Experts of a small language model: a shared expert of 128 neurons, 443M tokens.
Below are experts of layer 3 (counted from 0) of a mixture-of-experts language model. Rows are named router (the router's row for the expert), gate (a neuron's input weights, with its number), up (a neuron's input weights, with its number), down (a neuron's output weights, with its number) and show model dimensions 0-191. Each number is 50 + 12 x the weight over its row's rms, rounded and kept within 0 to 99.
After each expert's rows: "comes after" lists some tokens at least twice as common just before its tokens as in all text. This comes from a sample of Wikipedia text that the model never trained on. Tokens count by the router's weight.

# expert 11
router:58 72 39 62 64 35 50 36 56 74 46 65 51 60 57 29 51 52 34 42 64 53 35 47 44 23 49 61 30 41 36 57 37 40 50 51 36 50 39 45 34 47 48 44 51 31 57 43 53 47 46 74 71 32 74 53 62 43 41 47 55 56 47 64 45 46 53 67 56 53 38 55 42 74 43 57 51 55 54 24 39 60 63 31 57 51 39 68 36 31 50 69 32 86 45 58 38 45 44 42 47 49 41 56 57 54 48 59 56 52 41 25 54 55 50 45 56 50 44 48 33 27 50 32 49 76 52 38 57 51 37 63 48 50 56 34 59 46 59 40 42 59 32 49 37 41 40 41 40 57 49 45 51 69 37 51 69 22 33 46 41 37 71 47 69 41 50 42 54 57 41 48 45 31 45 49 54 34 34 67 70 50 43 41 66 29 51 50 61 19 32 43
gate0:25 44 30 64 55 35 42 27 48 60 38 54 54 39 60 75 47 58 27 38 64 64 58 46 33 52 44 47 53 64 34 51 60 60 46 39 52 53 35 29 44 43 24 37 64 69 47 47 54 59 62 67 41 53 77 49 71 40 59 28 68 58 48 42 65 35 67 74 51 38 45 39 47 62 36 46 52 47 43 45 84 61 68 70 60 45 51 47 71 45 34 55 54 52 32 33 52 56 37 44 52 58 38 57 49 69 48 78 66 45 40 43 60 50 85 57 54 49 48 38 57 50 47 40 58 32 40 56 54 59 29 43 60 55 61 58 38 39 37 66 30 72 52 59 51 60 33 53 45 45 49 61 44 56 55 52 52 63 45 64 60 58 65 57 54 46 48 37 62 37 34 50 75 50 35 57 62 41 51 58 41 43 56 40 47 49 57 29 59 62 37 41
up0:39 52 63 30 32 38 33 60 47 37 41 46 59 41 68 44 39 30 68 46 47 59 45 73 61 53 58 46 50 68 47 37 57 48 55 46 45 72 40 39 49 50 54 36 43 35 62 50 46 39 39 51 54 50 47 49 38 57 45 36 64 43 42 58 63 19 78 63 70 77 47 42 26 47 48 22 54 51 60 39 67 40 49 65 67 53 50 41 59 22 47 35 48 38 61 66 65 53 50 53 74 59 66 54 46 57 39 43 71 51 36 44 80 34 36 49 41 52 82 64 31 46 59 41 43 65 55 57 60 63 55 60 57 56 53 54 42 46 56 39 63 49 65 58 60 46 52 46 50 44 35 50 31 49 42 56 53 68 53 67 47 41 41 67 69 56 66 67 59 51 36 48 30 31 57 46 57 54 67 55 48 68 49 38 29 55 32 63 49 33 48 38
down0:59 35 53 66 69 44 48 50 53 36 44 62 70 46 48 41 49 48 53 44 34 42 72 51 45 68 38 31 35 46 15 53 41 55 52 75 48 44 50 45 62 52 47 44 71 59 73 36 71 76 61 75 48 58 74 54 46 52 47 53 40 50 46 52 49 55 49 51 32 48 65 38 38 51 30 68 30 56 47 46 60 55 62 44 66 29 53 76 65 63 51 63 57 60 64 51 37 63 37 54 46 60 47 69 35 43 44 72 50 43 33 37 43 46 48 55 50 65 54 46 54 66 55 56 43 61 58 51 55 45 29 31 75 40 37 50 25 64 65 47 41 38 63 42 55 69 65 51 39 78 53 72 55 50 61 59 61 40 37 40 36 69 57 30 41 48 56 40 44 51 60 68 55 44 48 62 38 40 65 51 69 54 45 51 41 51 64 46 56 28 52 33
comes after: " the", " a", " The", " and", " as", "'s"

# expert 34
router:58 53 46 48 45 69 66 35 43 52 58 60 42 39 53 42 59 39 49 47 34 80 27 41 59 65 65 38 53 60 27 30 48 58 36 50 25 47 44 54 82 30 40 51 26 60 60 37 66 37 68 59 40 32 61 64 55 38 39 60 57 36 48 30 32 42 34 50 57 32 66 56 53 47 56 55 63 63 34 52 54 52 58 44 53 40 37 32 54 48 60 48 69 37 54 66 67 66 55 39 36 73 45 66 56 55 47 49 58 43 50 43 39 57 47 66 65 43 55 52 47 44 41 66 68 42 50 67 52 57 63 38 55 52 63 55 41 55 56 43 47 46 51 60 41 45 48 59 59 38 51 55 29 23 66 57 41 52 66 44 33 43 64 76 65 43 48 74 55 32 62 55 36 42 49 37 40 37 56 39 49 40 45 69 67 44 56 27 70 34 41 70
gate0:56 59 31 64 67 50 66 57 55 62 30 44 63 46 21 63 67 36 45 51 53 44 69 54 49 51 41 30 62 40 47 46 47 67 41 39 55 55 55 48 32 49 40 69 67 48 62 57 62 43 58 39 49 58 52 76 62 68 53 54 53 63 57 21 40 29 41 37 42 44 57 65 67 70 47 46 44 66 30 72 56 53 46 59 68 41 64 55 60 47 57 40 48 20 51 42 70 40 64 47 63 54 48 61 55 21 52 51 47 39 38 67 52 40 69 41 58 77 58 61 51 56 55 46 65 39 45 51 58 57 52 71 63 68 51 48 41 34 51 47 39 51 31 45 52 36 38 49 44 40 48 62 59 62 49 51 39 56 65 47 60 68 49 37 37 25 45 74 60 40 49 46 49 48 62 48 59 51 32 59 45 57 47 60 81 52 61 28 33 44 62 77
up0:66 60 36 52 55 48 48 41 68 77 35 47 58 54 43 75 70 49 47 53 49 53 76 70 46 66 47 49 69 55 42 51 48 56 43 43 44 45 53 70 31 57 45 73 47 36 54 66 59 36 60 45 59 40 47 68 52 62 60 55 62 63 41 28 45 39 56 54 41 37 64 45 62 57 44 38 58 55 35 58 62 59 52 72 65 56 70 60 46 35 53 42 62 05 58 58 80 34 54 29 65 58 44 48 60 16 51 48 68 34 47 58 46 36 51 41 59 57 51 56 46 46 64 59 45 51 46 49 77 53 49 80 53 62 63 56 42 45 50 56 43 49 51 31 57 33 32 55 50 53 41 66 53 60 46 39 47 51 55 65 65 59 30 46 32 22 53 62 48 57 48 48 50 35 51 33 54 55 42 66 30 64 55 58 56 58 46 39 46 35 59 63
down0:47 56 61 35 46 46 45 56 61 48 50 47 41 54 49 60 56 52 35 68 49 39 65 44 33 43 56 53 56 67 60 73 61 42 64 57 54 54 58 45 48 70 29 53 71 45 50 55 41 44 64 40 42 28 56 38 31 49 63 49 60 49 61 57 51 48 34 73 33 81 60 27 51 73 18 64 62 53 64 45 64 41 84 62 45 30 56 51 46 61 60 40 60 62 55 42 41 52 39 15 57 57 52 48 26 58 43 40 59 35 44 44 51 37 36 63 32 63 62 34 73 48 39 55 46 64 64 44 47 67 43 28 51 68 49 34 56 58 39 32 45 41 67 62 42 63 55 43 38 60 50 63 40 49 43 56 60 51 31 58 52 50 46 62 43 33 69 35 40 44 28 65 37 45 28 42 38 50 52 53 63 65 46 57 42 38 55 33 56 50 40 46
comes after: " ", "–", " (", "/", "-", "20"

# expert 28
router:29 48 55 48 52 55 45 25 45 61 49 53 48 61 68 49 64 32 70 30 43 41 70 80 47 68 69 51 57 57 66 54 59 44 42 65 35 55 36 31 62 58 51 60 52 35 41 26 44 35 52 51 42 59 57 50 61 62 39 75 57 55 62 50 43 52 50 47 61 41 61 69 30 55 38 46 49 65 60 61 71 67 52 70 53 59 34 70 56 32 42 44 31 70 57 63 55 61 33 51 61 47 36 37 67 39 51 40 51 42 46 41 43 52 44 41 48 45 51 69 50 54 47 52 55 61 64 56 45 59 69 36 51 44 66 27 47 41 59 24 51 57 39 56 27 26 58 65 36 39 60 46 64 57 64 50 44 51 35 63 58 37 56 40 79 45 57 52 53 49 32 72 67 72 55 56 58 47 41 54 58 42 37 50 29 65 48 26 49 67 44 39
gate1:35 59 19 35 66 50 31 60 49 16 49 68 46 47 57 41 73 37 49 62 45 58 53 60 62 44 69 29 55 56 51 43 40 56 64 52 53 51 51 48 59 63 47 58 38 49 26 68 39 54 33 68 61 67 47 65 55 52 42 44 45 46 57 40 32 53 39 34 58 52 62 58 31 52 46 73 47 31 52 32 60 75 64 70 27 53 47 46 47 48 45 63 41 50 48 50 65 42 21 29 42 51 47 64 46 54 55 51 47 73 56 40 35 38 59 40 37 50 48 62 43 52 25 54 51 47 47 41 60 45 39 44 26 56 52 38 21 52 51 37 53 49 51 41 44 64 75 62 60 46 70 53 58 65 57 56 82 67 37 49 63 55 66 29 62 49 48 80 44 49 51 39 36 60 41 62 65 54 52 37 60 48 37 38 40 48 46 55 49 45 43 45
up1:49 66 40 39 52 52 59 55 63 60 43 47 64 53 46 55 62 17 65 57 52 34 60 44 53 39 60 39 70 39 63 53 64 32 44 73 41 53 43 45 31 59 68 57 69 58 59 49 55 50 53 47 23 50 74 53 70 49 59 50 26 39 69 61 56 61 56 36 61 69 55 62 60 46 48 34 54 43 53 68 33 72 39 50 65 50 58 44 69 46 43 70 49 43 21 34 73 48 58 53 51 49 32 42 36 51 58 49 46 62 58 57 53 43 41 54 48 59 64 55 75 53 43 45 55 38 56 53 55 56 45 38 61 43 70 24 53 64 52 37 47 44 36 43 57 53 48 75 67 65 47 55 32 52 55 81 60 43 60 37 60 64 39 34 54 62 54 64 53 29 42 52 53 57 32 32 34 53 54 43 55 34 24 62 58 44 33 49 42 63 66 26
down1:59 53 49 57 67 37 65 32 48 35 44 44 57 71 58 34 47 41 39 48 48 51 29 56 46 50 64 59 42 61 36 60 24 58 62 48 45 68 53 57 37 42 34 56 47 63 58 52 62 57 38 60 42 59 69 53 38 48 53 68 59 45 41 44 48 45 66 48 38 39 60 48 59 60 25 54 48 44 47 54 57 70 70 66 28 32 64 50 64 59 58 57 62 50 44 62 50 48 43 53 39 60 36 59 49 45 43 43 27 51 61 41 40 39 63 35 44 70 56 60 61 38 48 30 60 52 58 40 48 51 40 43 53 65 36 54 38 59 42 36 65 42 60 67 42 49 62 47 49 78 57 29 51 71 53 40 60 49 32 57 46 33 43 52 61 37 46 54 21 78 37 26 48 53 34 74 81 49 55 68 26 60 48 37 35 43 68 68 56 49 49 20
comes after: " was", " is", " were", " he", ",", " been"

# expert 23
router:60 30 53 63 38 26 44 34 49 33 69 46 43 57 58 42 56 53 50 38 54 31 17 71 20 53 64 59 32 27 68 49 56 37 45 38 59 26 57 28 51 40 50 49 75 41 58 43 70 67 34 29 52 43 76 63 46 69 49 48 65 48 61 50 62 67 48 46 48 48 50 29 57 72 48 60 54 44 48 51 57 52 40 44 55 58 49 63 63 55 51 31 38 22 58 55 49 30 43 49 34 75 48 56 38 39 52 29 64 42 51 51 44 52 79 59 56 67 64 50 42 53 49 35 49 30 42 45 51 57 64 47 43 59 33 55 27 54 43 75 65 47 47 60 61 66 59 46 43 54 44 49 56 57 45 47 48 44 64 51 51 46 40 38 52 59 42 58 64 65 36 47 62 46 54 42 48 50 52 44 40 44 46 64 57 51 55 34 33 68 75 69
gate0:61 47 43 70 75 54 58 30 46 44 27 54 57 51 66 60 46 18 35 57 50 55 79 70 25 46 53 49 61 54 47 38 39 44 58 36 43 67 46 27 40 44 60 32 63 56 48 52 63 56 37 25 33 50 51 66 70 63 61 42 68 48 38 35 47 27 53 48 41 36 71 47 36 63 45 67 42 58 51 48 59 52 52 47 62 54 73 50 66 61 42 59 52 48 67 36 49 61 57 52 61 36 53 66 56 47 50 42 39 44 52 60 47 64 59 44 52 88 49 45 59 50 50 47 44 48 53 36 46 56 49 74 41 54 40 60 55 37 38 52 52 49 37 70 57 31 48 39 56 47 14 62 51 71 41 49 47 58 49 74 38 58 57 49 51 72 37 46 51 36 27 57 46 52 45 57 61 41 57 27 59 53 62 51 25 57 48 30 41 56 61 58
up0:64 84 61 58 42 44 51 51 31 70 28 66 60 40 50 42 40 49 55 45 66 55 40 49 56 41 67 59 37 45 18 57 50 58 33 55 57 72 44 73 30 31 55 39 46 53 40 48 61 58 52 57 22 32 41 41 46 34 62 37 87 48 55 41 40 40 52 31 40 43 50 48 35 62 50 45 69 34 31 49 50 31 49 49 45 47 59 54 22 44 54 51 51 50 52 62 65 54 60 48 57 55 38 21 49 67 58 57 68 58 50 63 61 53 33 47 57 38 49 29 38 58 35 41 58 54 50 58 48 54 48 65 43 51 44 37 47 49 40 60 65 55 50 43 68 13 57 60 58 55 47 47 56 35 47 29 69 56 36 45 61 51 44 56 58 68 47 53 54 59 40 33 60 56 42 34 65 35 47 47 52 58 78 45 48 64 44 30 65 50 35 52
down0:49 22 39 65 54 64 55 37 65 56 55 34 58 53 56 81 60 56 57 26 38 41 58 52 26 52 41 61 37 46 52 44 37 33 51 46 53 30 59 44 52 59 37 57 58 69 57 64 47 66 38 27 68 58 60 48 76 48 72 44 40 67 39 48 36 72 82 66 51 63 38 35 42 42 63 65 39 55 46 50 56 48 52 50 61 29 35 60 46 55 53 51 52 50 70 53 66 52 51 49 40 50 49 58 45 46 64 56 63 49 58 56 47 45 50 64 80 61 56 36 71 52 73 54 46 50 57 36 43 43 62 53 63 49 44 17 52 64 48 38 53 38 58 51 52 42 43 59 63 63 58 56 36 30 38 46 62 58 52 45 55 69 55 37 67 58 75 38 47 30 58 55 31 36 29 64 36 67 47 68 46 64 33 57 50 50 61 60 39 57 46 49
comes after: "-", "|", " |", ":", "\n\n", " •"

# expert 36
router:71 31 66 52 67 23 46 41 52 48 52 32 48 72 51 39 54 56 64 61 56 51 56 52 66 61 65 49 40 58 49 81 59 51 25 54 32 47 60 45 50 39 56 49 51 36 57 52 55 44 37 60 53 62 49 54 55 43 55 55 41 39 54 59 62 38 61 45 63 44 54 48 57 11 31 43 63 52 67 52 38 75 53 48 58 54 41 35 34 58 76 25 56 37 39 33 66 47 60 84 33 48 65 50 61 54 43 34 50 50 35 54 14 38 49 53 55 48 54 36 37 50 52 48 35 45 58 51 51 24 70 59 49 45 39 72 38 52 52 48 51 61 67 55 63 30 49 42 49 63 54 46 25 41 50 45 41 29 58 50 26 57 41 54 64 44 75 44 36 64 43 40 34 44 48 55 56 40 59 40 60 47 61 42 56 53 44 52 52 42 62 73
gate1:33 38 59 63 49 50 51 47 42 37 48 67 48 44 70 37 55 27 44 31 53 72 71 79 54 52 46 53 63 69 32 32 50 35 47 60 65 46 61 34 45 59 49 42 45 45 52 59 33 50 47 62 43 54 44 62 39 64 52 37 44 57 50 81 57 46 59 44 30 24 72 45 19 69 35 62 43 40 45 29 62 41 59 57 43 53 56 44 32 46 65 69 49 55 56 39 49 51 40 46 56 40 54 56 45 55 53 59 41 46 44 49 73 68 38 45 58 67 52 78 36 43 56 31 51 50 47 46 38 43 47 58 42 52 63 47 49 64 52 43 40 46 36 61 74 49 78 66 44 57 35 64 50 52 46 40 66 58 59 58 37 57 54 53 44 60 56 21 33 42 55 57 71 44 32 64 64 52 72 37 58 53 44 24 53 50 53 56 38 35 42 27
up1:57 59 54 51 60 57 57 44 42 64 48 38 60 86 32 42 47 57 48 45 70 35 47 24 65 35 56 58 55 47 62 51 39 64 56 36 33 52 40 60 50 45 44 44 61 70 44 38 38 57 50 33 35 64 60 55 48 55 68 52 33 54 38 45 42 68 45 51 64 66 38 62 57 53 57 36 47 55 46 48 38 35 59 56 67 55 42 63 77 67 43 34 34 56 51 70 60 48 30 65 49 70 69 42 50 52 43 65 57 52 68 47 24 43 49 43 58 56 60 43 53 74 37 61 34 51 48 44 17 40 62 42 56 39 49 55 69 37 49 59 50 53 42 54 26 32 33 27 51 54 74 56 46 60 54 76 51 59 49 27 54 41 32 30 50 59 59 53 38 55 45 51 55 37 68 53 39 54 38 59 66 54 47 77 41 38 40 50 52 76 55 60
down1:55 55 48 34 45 46 52 50 46 36 55 45 50 73 60 53 29 34 55 35 62 54 32 62 46 53 62 63 31 48 63 52 44 23 44 62 55 63 67 36 52 45 36 32 71 55 53 61 50 50 34 34 67 45 54 48 55 45 50 54 50 55 72 49 46 44 53 48 61 51 55 35 48 48 57 41 37 38 34 42 47 57 53 55 65 55 51 57 52 40 57 63 42 40 71 46 46 34 39 49 38 23 47 37 58 53 45 59 31 51 60 30 64 45 56 45 39 42 49 64 47 37 47 48 44 64 49 38 44 55 32 31 32 44 44 90 39 61 41 51 50 50 69 57 52 46 39 41 55 60 73 49 51 54 45 58 56 49 64 89 33 46 41 57 60 38 62 35 39 39 45 50 26 67 49 56 67 78 68 44 51 56 37 03 36 49 51 76 47 34 54 34
comes after: "20", "19", " ", "°", "18", " on"

# expert 21
router:49 55 29 55 29 57 55 33 60 69 61 51 48 42 52 67 36 66 46 55 44 49 58 42 61 54 49 32 50 69 63 72 60 52 36 42 54 46 40 34 67 40 32 56 43 46 33 58 64 47 59 64 48 65 71 49 62 49 35 41 45 52 49 58 52 58 57 65 33 53 50 44 48 23 45 61 77 62 59 55 49 48 47 55 42 39 48 77 51 65 58 52 47 68 46 58 53 53 47 58 44 62 33 50 54 46 52 43 57 43 50 62 58 82 21 40 31 55 65 46 52 49 67 51 64 32 83 40 39 58 65 45 46 51 75 44 66 32 60 35 49 64 59 32 61 48 44 44 38 50 48 33 53 26 48 58 46 49 56 32 48 37 62 34 36 40 69 54 48 45 55 53 61 42 30 41 65 50 43 53 53 31 51 37 38 91 50 35 36 59 61 67
gate0:57 40 40 50 50 41 39 45 22 26 35 55 44 34 41 60 32 34 44 57 40 57 48 58 21 41 57 65 44 40 53 44 35 44 65 59 57 62 46 09 36 43 72 43 46 58 46 66 36 60 56 45 56 69 35 54 36 44 73 54 55 56 64 62 28 30 56 49 57 48 54 47 58 45 32 36 61 63 64 61 48 51 59 65 49 66 57 48 52 34 49 57 43 44 60 46 71 52 34 57 67 53 70 91 44 58 65 61 51 65 41 63 58 57 86 49 50 50 41 60 57 41 51 48 53 55 42 57 53 53 50 49 36 59 14 48 46 49 43 51 42 56 51 61 65 40 65 44 61 55 45 71 66 61 49 49 47 60 61 63 49 54 45 61 49 57 50 60 56 51 31 52 84 63 65 49 62 57 53 52 55 37 37 34 68 58 59 58 54 46 65 41
up0:50 71 47 38 42 57 48 22 31 61 45 62 50 46 56 59 50 58 62 46 57 69 40 49 51 32 38 47 57 58 45 30 55 56 41 38 37 59 47 57 52 52 27 67 56 46 65 38 43 58 53 48 47 59 60 54 50 55 56 55 75 61 40 47 44 46 52 67 54 42 48 42 64 49 73 35 63 66 39 58 41 53 73 64 39 53 48 52 51 34 43 40 68 49 26 49 50 38 29 36 64 42 41 43 41 48 30 52 47 54 74 39 42 74 54 34 53 45 44 48 63 46 61 56 46 52 45 42 60 50 44 82 80 41 69 28 56 50 56 41 73 49 57 25 50 49 44 42 55 46 26 69 51 34 44 48 65 52 43 59 54 61 40 65 63 41 66 65 62 53 71 38 68 60 47 47 58 55 40 59 55 58 27 41 51 70 22 37 36 32 24 32
down0:38 31 65 72 49 58 73 44 62 50 54 56 54 32 59 46 35 55 38 38 39 37 64 49 39 58 54 48 54 61 53 49 61 70 62 54 36 46 49 46 31 52 40 42 56 48 50 48 84 66 74 39 61 43 49 41 44 57 47 48 37 64 32 47 51 39 63 58 24 33 41 32 53 34 36 37 44 47 61 37 55 47 52 60 22 50 55 59 66 42 77 24 55 51 57 42 70 42 53 57 19 54 40 58 44 42 44 51 73 46 25 51 49 46 49 34 49 73 35 52 49 43 55 34 59 64 62 41 57 53 44 46 50 52 43 41 37 55 52 50 45 39 70 48 59 62 45 65 51 67 62 53 48 44 42 40 36 61 53 57 51 40 55 42 42 49 61 61 36 37 66 83 38 26 48 65 41 30 67 58 44 81 38 32 53 54 72 49 45 59 48 34
comes after: " |\n", "\n", "\n\n", " is", " =\n\n", ")"

# expert 32
router:47 64 61 50 56 56 45 43 59 36 50 43 49 70 59 46 74 54 52 42 79 34 40 56 51 46 64 56 53 49 55 50 69 69 63 57 61 45 48 38 43 43 78 41 25 22 36 51 49 57 55 46 52 72 53 49 51 69 76 53 46 53 69 55 46 37 58 58 66 48 67 52 38 54 37 38 45 49 59 45 59 61 38 42 70 54 57 46 39 62 46 28 68 33 68 55 49 51 67 49 38 80 60 35 53 60 46 54 53 30 41 48 76 49 52 39 60 46 60 48 50 34 48 67 46 49 43 44 60 65 55 56 39 53 72 57 47 76 64 61 70 61 57 62 68 28 64 65 48 42 50 43 60 45 63 54 53 53 70 46 36 76 41 58 54 45 68 54 42 44 22 74 38 36 50 42 53 57 49 54 57 49 45 31 59 44 52 29 52 29 38 27
gate0:49 42 54 45 40 65 57 52 44 35 54 38 59 30 50 50 52 43 50 38 61 59 57 55 38 61 64 39 61 60 32 60 42 53 73 66 57 72 43 38 47 61 40 51 66 33 57 56 28 56 34 16 58 49 49 46 76 63 90 40 73 29 40 28 41 40 50 52 44 46 35 41 39 57 33 46 43 58 65 45 59 47 72 50 55 43 57 51 73 52 56 53 45 59 56 72 52 70 48 62 41 47 48 57 67 41 53 35 36 22 46 36 58 57 72 55 28 64 42 56 50 46 27 53 63 21 50 48 32 43 50 55 48 66 40 53 39 48 56 42 44 37 32 70 40 44 52 39 64 43 30 47 62 60 60 57 50 56 48 50 52 55 52 51 55 50 53 56 58 20 53 74 44 62 44 65 62 31 35 58 50 68 41 49 54 35 43 40 42 48 44 43
up0:42 37 82 30 37 42 56 72 45 49 60 59 66 47 29 74 51 60 51 57 51 55 59 52 51 59 43 55 36 62 51 50 60 43 55 46 27 65 54 48 55 43 59 40 18 54 60 64 52 37 60 50 56 45 66 44 42 50 33 52 86 39 28 37 34 44 58 41 62 66 33 40 66 30 49 32 35 31 51 35 36 44 55 44 61 35 60 37 47 45 46 58 70 45 35 58 46 68 39 29 49 42 61 42 38 45 28 53 60 44 40 49 46 41 59 64 62 45 52 34 55 41 61 46 63 64 41 59 89 59 41 49 57 43 45 65 53 38 39 46 72 42 56 34 52 46 60 47 46 41 34 73 46 58 39 46 45 43 33 40 50 48 38 48 56 63 45 53 48 59 73 42 50 36 48 57 62 48 51 53 52 67 38 46 55 58 39 39 69 16 48 72
down0:40 51 54 58 47 48 63 57 64 47 26 49 49 61 54 41 51 43 58 70 61 52 55 40 57 69 42 62 55 55 33 66 51 49 58 60 67 21 44 55 39 43 37 66 36 68 52 53 46 47 50 39 58 51 64 48 55 68 39 53 77 73 56 56 41 59 45 52 52 39 55 39 51 55 40 66 56 57 74 27 59 63 43 52 43 55 41 59 49 51 37 59 35 58 59 87 44 41 36 46 40 54 47 25 54 61 61 77 52 57 50 52 43 42 49 57 69 41 50 50 72 52 61 51 59 46 68 46 57 68 50 59 77 68 49 33 83 65 52 54 39 50 57 45 77 39 50 46 43 57 56 46 59 50 44 33 61 67 54 33 43 67 38 48 46 18 73 54 47 39 44 49 38 34 39 47 39 70 30 65 71 52 37 37 64 54 69 27 50 47 48 45
comes after: " |", "|", ",", " in", " January", ":"

# expert 17
router:51 70 55 32 54 22 51 48 61 29 70 63 50 34 49 44 46 31 25 79 41 57 55 30 28 56 46 57 53 57 70 50 44 66 44 53 61 70 53 43 55 18 55 38 47 70 33 64 64 48 49 47 51 48 94 59 58 56 40 66 48 52 50 46 49 37 49 45 36 57 32 40 31 24 52 63 47 36 56 28 36 66 42 48 65 52 56 45 57 52 59 56 68 48 43 34 29 37 32 59 47 38 48 43 55 44 72 61 52 68 43 60 41 71 57 66 66 42 45 51 45 52 65 47 60 48 49 49 62 56 33 40 65 60 35 63 54 41 41 75 49 37 57 45 48 48 50 47 66 41 38 59 56 51 23 52 71 59 42 58 50 35 63 71 40 52 41 44 53 41 52 45 37 45 42 49 49 34 69 56 51 64 43 45 51 49 66 46 55 58 50 46
gate0:65 29 54 64 63 58 54 69 52 70 41 61 48 47 71 49 40 59 39 39 60 46 59 62 23 44 51 51 42 70 48 64 48 37 43 43 58 62 39 47 49 71 32 56 55 61 33 60 48 55 57 48 59 53 74 59 57 47 52 59 55 55 64 59 37 28 65 73 55 39 49 47 57 49 25 38 49 47 67 47 62 57 31 69 67 41 59 51 25 52 39 64 40 59 45 42 52 57 39 70 54 44 52 55 53 53 54 55 27 67 34 41 59 63 80 33 59 41 33 58 52 55 45 53 53 45 30 64 43 44 62 71 52 59 49 67 35 43 45 48 34 56 74 58 53 51 35 33 66 48 30 55 26 65 34 69 51 55 63 34 37 70 69 62 48 37 46 57 72 36 36 67 60 54 46 57 43 32 45 40 61 47 67 54 57 40 70 55 41 49 68 44
up0:46 58 68 34 53 61 46 70 64 47 61 35 57 46 67 21 60 67 53 58 20 57 64 62 51 62 64 35 46 53 63 64 50 34 59 46 48 49 33 67 49 45 39 60 51 69 42 40 34 45 53 46 52 64 36 51 51 62 60 73 54 45 26 46 39 30 53 38 71 40 56 55 49 63 47 21 51 28 67 52 38 55 58 68 57 55 60 52 36 30 49 35 52 46 47 50 55 61 46 50 48 67 66 39 55 53 69 45 56 43 31 62 47 47 60 38 45 41 58 48 49 73 51 57 60 71 35 36 69 53 67 67 40 64 65 74 39 66 67 41 59 74 57 40 59 34 50 53 56 44 33 67 71 47 44 50 44 61 55 40 57 52 52 45 52 39 40 22 43 45 69 59 53 62 33 71 60 46 67 66 53 58 58 50 62 65 49 54 60 31 60 60
down0:63 49 46 57 44 34 63 41 45 70 53 38 42 65 53 63 35 23 51 66 39 53 39 49 57 47 36 49 42 34 45 47 40 53 56 56 46 25 67 46 41 42 49 23 53 50 83 52 45 58 51 41 61 66 61 55 56 52 46 34 41 56 42 58 45 45 35 65 50 55 59 40 57 46 38 63 43 37 46 46 47 43 66 52 46 22 57 46 70 48 69 48 48 69 68 67 49 49 48 46 29 67 61 44 52 32 58 46 21 53 44 54 66 45 42 61 43 64 76 40 49 52 38 54 28 53 69 34 51 65 53 53 78 30 57 45 49 56 67 28 42 34 35 70 57 59 55 45 56 48 45 48 54 56 47 28 74 41 57 46 44 31 43 40 51 24 55 39 56 71 50 32 45 46 21 53 40 57 34 57 61 72 37 39 37 67 48 60 65 64 53 44
comes after: " P", " B", "P", " C", "B", "C"

# expert 29
router:51 62 52 42 59 18 54 47 48 56 53 39 68 34 63 50 49 43 55 47 31 69 55 23 65 47 53 68 64 70 37 29 50 63 60 43 67 48 66 61 61 37 42 47 53 62 67 61 48 63 49 24 56 25 34 44 55 55 48 46 56 43 56 46 55 46 63 53 47 53 33 46 28 34 53 69 35 66 31 53 64 66 45 51 42 44 69 40 59 57 58 64 61 70 47 52 56 56 59 42 51 20 40 57 49 56 52 59 49 54 51 63 32 33 57 61 48 46 31 55 42 31 53 34 45 57 58 48 56 46 48 53 50 46 43 66 66 26 16 49 51 56 49 51 53 55 50 32 40 38 51 64 41 17 50 66 56 33 44 58 53 48 53 67 46 55 58 35 44 17 74 37 43 76 43 62 41 36 73 38 50 59 41 61 67 61 48 48 52 47 48 50
gate0:51 50 58 58 47 40 51 48 09 36 43 49 34 57 38 81 28 33 49 34 52 65 50 59 43 35 35 53 50 53 52 62 42 55 47 40 51 52 41 54 30 42 63 60 73 50 69 57 62 67 56 49 37 43 56 51 31 34 56 54 60 67 52 37 45 11 53 43 51 51 58 59 42 44 14 54 47 33 57 63 44 40 44 53 38 42 48 45 67 70 45 61 56 63 64 43 62 55 49 61 51 51 40 55 75 60 57 39 42 61 49 43 54 76 76 55 43 54 48 45 47 52 62 64 62 45 50 51 52 71 43 48 64 55 47 34 70 58 59 78 41 63 44 57 50 49 59 40 39 44 34 80 47 62 62 46 51 61 56 43 67 65 54 59 47 44 63 60 55 44 30 38 54 52 47 56 48 42 36 51 62 52 52 61 67 54 64 63 22 70 31 37
up0:45 38 46 32 44 27 38 58 50 56 45 35 52 58 35 51 59 51 54 19 57 45 53 50 55 33 50 73 59 56 45 34 50 46 76 64 50 51 22 45 33 59 54 69 25 60 58 39 51 40 69 56 65 39 61 38 41 52 67 49 52 57 45 59 78 38 48 37 28 45 54 50 61 71 53 44 65 49 34 72 65 62 45 70 64 54 63 62 47 37 46 53 39 46 40 53 55 54 45 59 51 56 67 56 78 71 52 44 62 69 53 36 57 42 47 49 55 48 70 49 51 53 54 64 36 81 66 65 65 57 42 65 53 47 68 39 19 58 57 48 65 64 63 51 46 29 65 60 52 50 52 49 55 32 53 41 44 68 55 54 40 68 46 40 58 41 56 43 49 59 34 41 47 62 41 40 69 58 51 47 38 65 43 74 66 74 58 48 44 54 35 59
down0:38 31 54 31 64 60 67 44 60 41 44 45 48 74 34 26 25 51 28 57 61 63 63 56 37 54 27 48 62 35 56 35 57 42 47 34 61 35 50 48 38 56 36 53 60 71 46 33 68 55 32 40 44 52 33 68 51 52 45 42 52 62 42 50 40 32 60 59 37 60 46 50 37 39 45 46 38 70 58 53 47 52 46 52 64 39 39 23 42 52 47 38 77 43 72 47 45 59 63 43 42 72 42 68 25 54 48 59 25 49 37 57 51 43 40 58 48 38 57 46 43 52 50 42 40 50 41 40 62 50 61 54 64 57 44 41 60 49 59 35 47 29 43 45 58 41 31 54 40 51 61 60 67 36 31 55 36 61 69 60 42 64 46 40 41 65 58 81 40 37 72 52 30 34 52 56 45 58 56 42 30 46 38 45 43 46 65 19 52 54 68 55
comes after: " G", " M", " K", " J", " H", " Z"